Experts of a small language model: 114M parameters.
Below are experts of layer 4 (counted from 0) of a mixture-of-experts language model. Rows are named router (the router's row for the expert), down (a neuron's output weights, with its number) and show model dimensions 0-223. Each number is 50 + 12 x the weight over its row's rms, rounded and kept within 0 to 99.
After each expert's rows: a language model's description of what the expert responds to. This comes from a sample of Wikipedia text that the model never trained on.

# expert 16
router:56 38 48 38 50 63 57 50 48 53 53 64 60 37 62 49 48 50 77 60 47 54 50 57 70 47 37 66 38 30 52 48 65 62 42 76 66 53 55 31 68 56 57 66 53 57 45 46 61 54 38 61 56 46 41 41 46 61 52 49 53 54 64 40 28 25 75 44 54 43 53 58 40 50 55 33 29 35 43 44 56 46 27 41 61 47 43 19 47 56 62 39 68 39 40 54 71 52 82 45 61 62 38 66 60 47 52 66 60 46 43 55 41 43 45 51 38 60 52 38 54 53 52 63 50 44 40 61 56 51 37 54 61 52 54 47 60 44 43 51 34 67 31 55 42 24 47 59 63 51 54 45 47 42 59 12 29 49 49 62 60 32 52 57 37 49 56 30 50 43 37 48 45 31 73 39 31 56 09 50 50 49 45 42 51 48 72 33 58 51 57 69 37 50 58 29 36 44 43 61 41 44 42 46 56 42 61 67 86 49 51 64 63 60 58 46 45 57 85 38 49 51 57 49
down1:35 42 45 57 69 52 46 60 42 42 53 63 50 57 70 46 26 50 34 37 41 46 51 78 40 44 72 53 48 43 33 35 63 48 26 43 52 56 46 53 67 61 60 51 43 51 46 75 45 46 46 39 59 62 34 32 43 56 33 35 65 56 37 50 52 61 49 39 45 47 53 48 37 52 38 68 39 48 48 55 65 43 43 50 49 63 52 28 52 44 35 26 33 57 67 54 46 29 47 42 38 68 27 45 38 44 46 75 22 29 53 48 63 51 35 52 46 41 48 61 49 58 61 54 54 35 49 59 39 62 39 71 38 66 40 56 47 50 31 35 45 71 53 40 47 70 44 52 55 39 46 40 61 33 71 47 55 40 55 54 39 43 55 39 55 71 53 28 60 67 48 66 59 50 57 51 90 45 65 34 69 46 59 48 45 43 44 50 61 41 46 60 47 35 38 33 36 42 58 43 46 45 49 45 47 62 59 19 51 51 45 46 56 56 21 68 42 33 18 59 66 37 38 65
Last digits of four-digit years in dates and season ranges, such as 196|4, 200|1–02, 202|3 on Channel 5.

# expert 50
router:56 39 42 49 66 53 59 46 56 37 54 57 67 67 55 62 48 45 57 45 39 58 49 51 70 54 26 52 39 48 68 27 76 46 29 57 56 43 48 35 53 38 55 35 65 62 41 55 33 62 38 58 48 43 51 38 65 49 39 40 46 80 64 39 31 43 48 38 62 53 68 62 43 47 63 35 50 43 51 28 75 49 48 61 44 57 48 45 59 62 64 35 52 52 31 29 74 50 57 44 54 63 33 61 41 57 37 67 85 47 46 58 41 51 53 43 53 56 58 43 51 55 49 52 73 63 31 65 84 30 27 44 68 69 56 65 35 50 39 56 39 43 42 41 40 48 47 53 56 46 77 49 42 48 48 31 50 34 63 59 34 41 63 40 41 47 63 59 51 44 42 41 44 45 67 34 30 48 43 56 61 41 61 49 45 60 67 34 46 41 57 59 50 53 60 42 33 54 51 56 34 26 53 34 47 24 63 67 42 64 40 55 51 48 55 46 50 58 65 49 32 73 71 34
down0:60 64 71 54 48 34 43 57 65 23 32 50 56 58 52 53 42 62 47 63 46 55 41 41 51 45 57 24 54 39 59 47 40 66 53 66 38 38 65 57 61 27 53 58 63 59 56 55 79 43 46 27 45 47 18 35 57 47 61 42 50 42 42 52 36 60 45 48 57 31 44 40 52 58 36 45 50 57 55 68 57 51 49 52 44 73 14 57 26 47 61 63 56 51 46 73 58 57 65 64 47 41 72 27 48 42 30 43 26 42 43 58 41 36 56 51 67 37 39 45 67 54 50 46 29 36 55 48 37 66 63 36 71 47 44 43 52 37 61 35 49 63 45 38 62 60 45 50 73 59 43 35 52 40 36 77 49 37 42 47 58 36 50 57 54 68 37 47 52 51 62 69 58 50 37 55 31 73 63 55 59 44 69 28 51 67 34 51 69 44 55 55 40 46 61 42 70 48 45 42 31 46 55 54 50 43 49 63 72 37 64 56 75 34 63 60 50 53 55 45 40 33 52 44
Given names starting a person's name in lists, tables and prose, such as David, Cheryl, Robbie, Pierre.

# expert 22
router:68 58 42 38 50 47 65 52 51 37 50 59 81 52 53 60 30 50 61 74 51 55 60 68 70 52 32 75 42 46 46 49 53 55 48 80 60 56 36 42 30 41 44 42 55 44 53 29 60 53 39 42 56 32 31 49 63 66 34 41 39 76 61 52 28 25 61 30 57 43 63 52 56 27 51 51 55 37 38 46 59 46 57 58 51 55 30 36 49 73 48 44 54 33 26 53 62 47 60 38 43 59 40 61 42 61 48 48 57 41 41 57 41 43 54 42 56 48 58 41 49 52 61 46 59 70 59 56 46 46 40 47 64 54 59 54 63 49 43 48 38 72 27 46 44 48 61 56 56 52 61 43 43 51 35 38 52 45 49 42 46 47 46 44 48 39 45 58 41 41 49 19 55 55 62 49 32 59 43 35 42 45 45 37 53 53 74 30 51 62 51 92 42 43 47 11 45 40 36 52 34 40 58 53 74 50 45 64 61 55 34 54 67 56 47 42 59 57 60 50 33 89 57 38
down0:28 60 48 37 42 64 56 37 74 55 49 58 38 60 53 60 76 43 48 44 40 21 48 49 55 34 51 61 60 59 62 74 34 63 53 41 73 50 67 49 70 52 47 60 24 53 37 48 50 55 40 70 67 39 58 47 71 39 57 50 69 49 52 46 40 35 54 51 43 48 39 60 46 60 23 29 46 44 31 32 32 44 46 37 57 58 46 65 32 70 33 54 41 39 48 54 72 57 59 54 65 29 56 55 45 58 60 42 57 48 41 69 46 61 26 36 59 66 49 29 51 59 55 44 60 83 46 64 52 56 35 51 49 40 43 62 66 52 33 39 32 42 31 69 26 65 48 34 41 64 46 37 37 45 51 59 39 51 45 47 48 57 39 52 49 58 49 27 62 56 42 49 51 65 52 46 45 36 40 29 38 60 55 41 47 45 45 48 32 30 71 46 61 51 74 51 53 51 49 21 65 48 37 61 55 60 32 64 38 55 45 56 62 71 43 54 73 58 50 61 53 55 43 55
Digits inside statistics in sports tables, results and percentages, like goal tallies, Pts, GF, 9|4%, 7|8', plus ages and vote counts.

# expert 19
router:52 38 36 21 59 64 61 49 45 46 40 49 62 57 64 57 49 58 64 60 45 62 63 49 58 44 48 75 40 47 48 20 58 52 53 60 50 56 40 35 62 51 57 51 51 79 40 42 48 50 37 40 33 46 44 43 63 62 42 30 48 50 63 35 46 32 61 39 64 28 59 81 61 46 49 52 58 44 44 53 58 37 44 74 64 51 47 23 49 64 55 63 65 53 33 42 75 65 78 47 60 53 52 46 31 49 60 60 62 28 44 63 36 40 58 42 38 59 34 40 61 56 59 52 47 50 43 62 56 60 33 52 67 62 59 41 47 35 28 49 39 56 32 46 38 29 65 50 65 46 64 50 35 55 48 39 26 49 45 69 60 17 39 51 37 37 66 44 50 62 35 48 31 50 74 54 35 55 45 60 47 49 34 29 53 47 69 53 38 54 33 50 36 70 72 37 39 46 43 44 41 34 58 30 54 53 62 65 75 57 44 51 61 59 59 48 42 67 52 48 53 53 55 51
down3:51 56 40 47 36 37 47 49 41 60 46 61 23 40 80 49 37 42 61 60 57 49 39 47 35 50 44 47 70 39 59 64 30 48 47 51 50 55 44 29 72 58 61 53 44 54 24 57 56 32 61 28 37 57 60 50 68 40 48 40 50 71 50 31 20 36 59 66 55 56 57 57 41 48 54 47 57 50 52 47 42 47 47 41 55 33 53 57 37 56 66 62 32 26 52 63 56 35 34 37 56 42 38 43 46 56 63 75 19 59 56 52 60 56 53 37 22 52 33 69 59 51 45 51 37 49 28 60 40 30 48 43 56 56 34 52 50 46 65 35 33 80 49 58 55 44 56 69 60 61 53 64 27 62 40 55 46 26 46 75 44 63 40 56 55 44 59 57 45 44 57 55 50 52 79 35 57 51 43 75 51 59 48 20 71 43 43 40 30 61 38 46 56 56 43 49 43 35 56 34 41 52 46 59 45 60 39 27 40 52 33 40 48 55 55 69 36 59 55 47 56 40 37 50
Nouns naming time spans and eras such as century, year, season, decade, census, and War in "First World War".

# expert 46
router:68 32 57 54 43 51 45 49 40 46 36 55 68 52 41 73 39 75 62 65 60 47 44 53 68 45 48 79 49 43 78 38 52 61 39 73 59 44 48 45 42 34 52 53 64 76 53 35 64 65 43 61 48 56 56 46 66 54 43 40 27 49 53 55 35 47 74 45 53 33 69 38 47 29 59 24 46 39 29 38 63 52 55 61 58 45 43 37 36 42 53 49 52 51 29 39 60 42 61 51 50 49 33 52 29 62 38 59 58 54 23 60 39 40 61 46 57 68 49 47 39 60 58 49 57 48 46 54 58 55 41 31 69 64 57 42 50 31 36 53 37 48 47 59 40 47 60 55 61 34 59 27 52 36 49 42 45 43 59 39 57 27 48 47 52 38 66 59 55 53 52 52 46 46 69 45 43 60 25 49 45 36 32 65 63 53 55 37 67 36 61 72 30 59 47 36 47 36 59 38 30 32 61 36 64 45 54 52 67 44 62 50 78 72 56 39 54 80 45 36 56 77 51 50
down0:61 50 43 56 54 62 64 50 61 50 63 47 48 44 54 46 34 62 65 56 25 27 37 47 54 46 46 39 64 46 44 58 57 24 32 57 60 50 43 60 36 59 61 42 44 46 42 63 40 32 52 39 57 39 68 57 34 62 52 39 79 50 42 42 63 58 60 70 49 62 45 47 44 33 58 45 76 31 65 49 32 36 42 61 54 69 48 41 36 44 43 51 57 48 43 39 71 49 51 30 50 49 69 39 37 29 59 62 37 47 77 53 44 66 50 28 64 54 36 61 52 58 57 66 56 45 30 55 53 69 55 53 62 44 99 38 22 36 54 54 43 36 31 49 63 67 49 46 48 52 37 51 48 50 45 32 54 47 78 50 26 54 56 67 63 49 41 60 64 69 53 38 58 76 56 38 46 62 41 57 46 65 45 41 38 47 35 54 46 66 52 63 50 55 70 66 47 46 50 56 72 56 33 57 51 57 63 50 53 72 46 69 60 57 34 39 38 57 40 50 50 38 62 44
Punctuation between digits in tables and scores: decimal points, en dashes in scores, colons in times, plus and minus signs, as in 11.22, 2–1, 9:30.

# expert 29
router:57 46 41 45 50 47 76 42 52 32 50 71 65 56 68 70 48 56 69 52 36 72 38 51 60 49 33 65 45 46 63 63 87 45 44 69 54 45 40 39 42 40 59 48 43 68 28 49 32 76 47 47 45 37 50 40 62 51 35 32 45 72 50 45 47 33 51 45 40 48 82 55 38 34 59 42 60 42 53 43 62 52 39 53 56 59 38 46 60 47 68 49 55 42 21 48 67 47 63 32 62 64 39 48 36 50 47 49 51 31 45 55 51 54 59 57 52 58 60 42 59 31 56 66 53 48 53 52 64 34 15 57 61 58 60 56 43 46 42 73 48 48 47 39 39 44 47 44 53 41 61 46 60 58 46 37 41 48 60 45 49 39 34 48 43 42 69 58 57 40 40 41 40 36 70 57 39 51 31 55 68 30 36 64 39 55 79 37 49 47 32 61 56 61 74 48 49 44 27 50 33 41 67 28 49 33 53 59 54 53 58 55 48 52 50 28 61 69 61 49 58 60 82 40
down0:54 50 47 47 50 20 55 32 38 57 55 42 48 30 35 56 65 37 55 63 88 47 62 37 31 39 46 56 36 62 36 41 54 51 51 35 62 39 48 51 53 47 26 40 39 64 57 50 49 49 54 57 48 49 68 53 57 41 70 54 42 50 54 55 44 52 46 31 51 68 60 59 55 50 46 60 34 46 34 36 46 38 55 65 40 52 32 47 49 64 32 41 48 74 46 51 49 47 53 41 44 50 64 60 52 40 46 38 61 53 40 46 53 57 61 61 57 46 48 57 64 23 48 48 56 53 57 44 39 41 56 37 35 46 36 68 41 60 57 49 38 38 35 82 15 58 14 54 61 37 53 33 48 41 32 70 38 41 34 51 72 28 38 43 34 42 62 51 61 74 66 57 67 46 51 58 70 52 47 35 52 48 67 28 37 50 38 30 56 59 51 41 50 43 62 42 60 63 68 47 73 65 29 72 78 41 61 41 62 56 58 39 43 47 52 47 37 32 57 61 39 45 49 60
Vowel endings and middle pieces of Latin, Greek, Scandinavian and other non-English names and words, such as -is, -a, -ens, -i.

# expert 51
router:59 55 33 39 42 53 61 52 30 57 49 59 76 52 50 66 28 74 59 53 30 65 46 56 55 37 40 60 37 45 64 63 61 36 58 71 40 56 34 33 42 52 58 52 62 59 52 44 37 50 40 42 45 54 47 35 50 69 49 44 47 58 43 50 54 05 54 24 42 53 59 56 51 40 54 46 38 41 21 42 54 42 44 60 57 72 41 50 45 47 49 52 57 29 41 60 70 50 46 38 60 44 65 61 39 66 47 50 71 27 35 58 55 63 75 44 58 52 74 39 43 47 66 41 78 50 48 57 58 36 57 51 63 64 60 50 49 39 40 65 42 70 46 61 32 44 55 45 74 45 64 39 39 45 37 27 31 43 56 66 25 37 58 62 37 55 55 48 43 48 32 42 52 41 61 38 52 59 35 57 48 48 57 65 44 50 67 43 53 56 55 59 41 80 59 21 38 32 53 51 34 39 60 51 65 48 53 66 42 57 36 53 55 50 40 31 50 61 79 48 45 50 50 47
down0:52 48 33 40 57 46 50 42 53 51 47 63 30 26 43 54 44 69 42 52 53 17 71 30 46 26 37 57 50 35 40 51 59 59 75 69 57 68 48 70 76 55 56 47 41 55 46 65 61 34 37 47 53 61 27 62 48 40 34 59 57 35 44 49 57 58 55 37 46 48 35 45 44 54 51 60 62 59 44 56 49 45 41 45 46 77 60 49 46 54 53 38 51 41 37 49 51 41 63 67 49 46 51 69 58 62 69 55 56 52 41 57 63 77 57 70 56 45 20 69 47 55 61 59 72 60 61 38 33 62 31 47 45 47 53 55 49 29 58 57 53 47 55 42 26 49 57 65 34 62 29 32 49 67 45 51 70 83 39 50 43 71 22 33 55 56 49 57 47 37 48 54 49 54 42 71 46 56 58 40 29 41 50 69 47 35 50 79 64 45 36 60 60 49 56 52 43 46 41 58 31 47 50 33 59 58 54 52 18 52 51 54 70 64 56 45 60 42 56 60 55 58 46 54
Past-tense verbs of career events after he or was in biographies and sports articles: signed, joined, moved, served, died.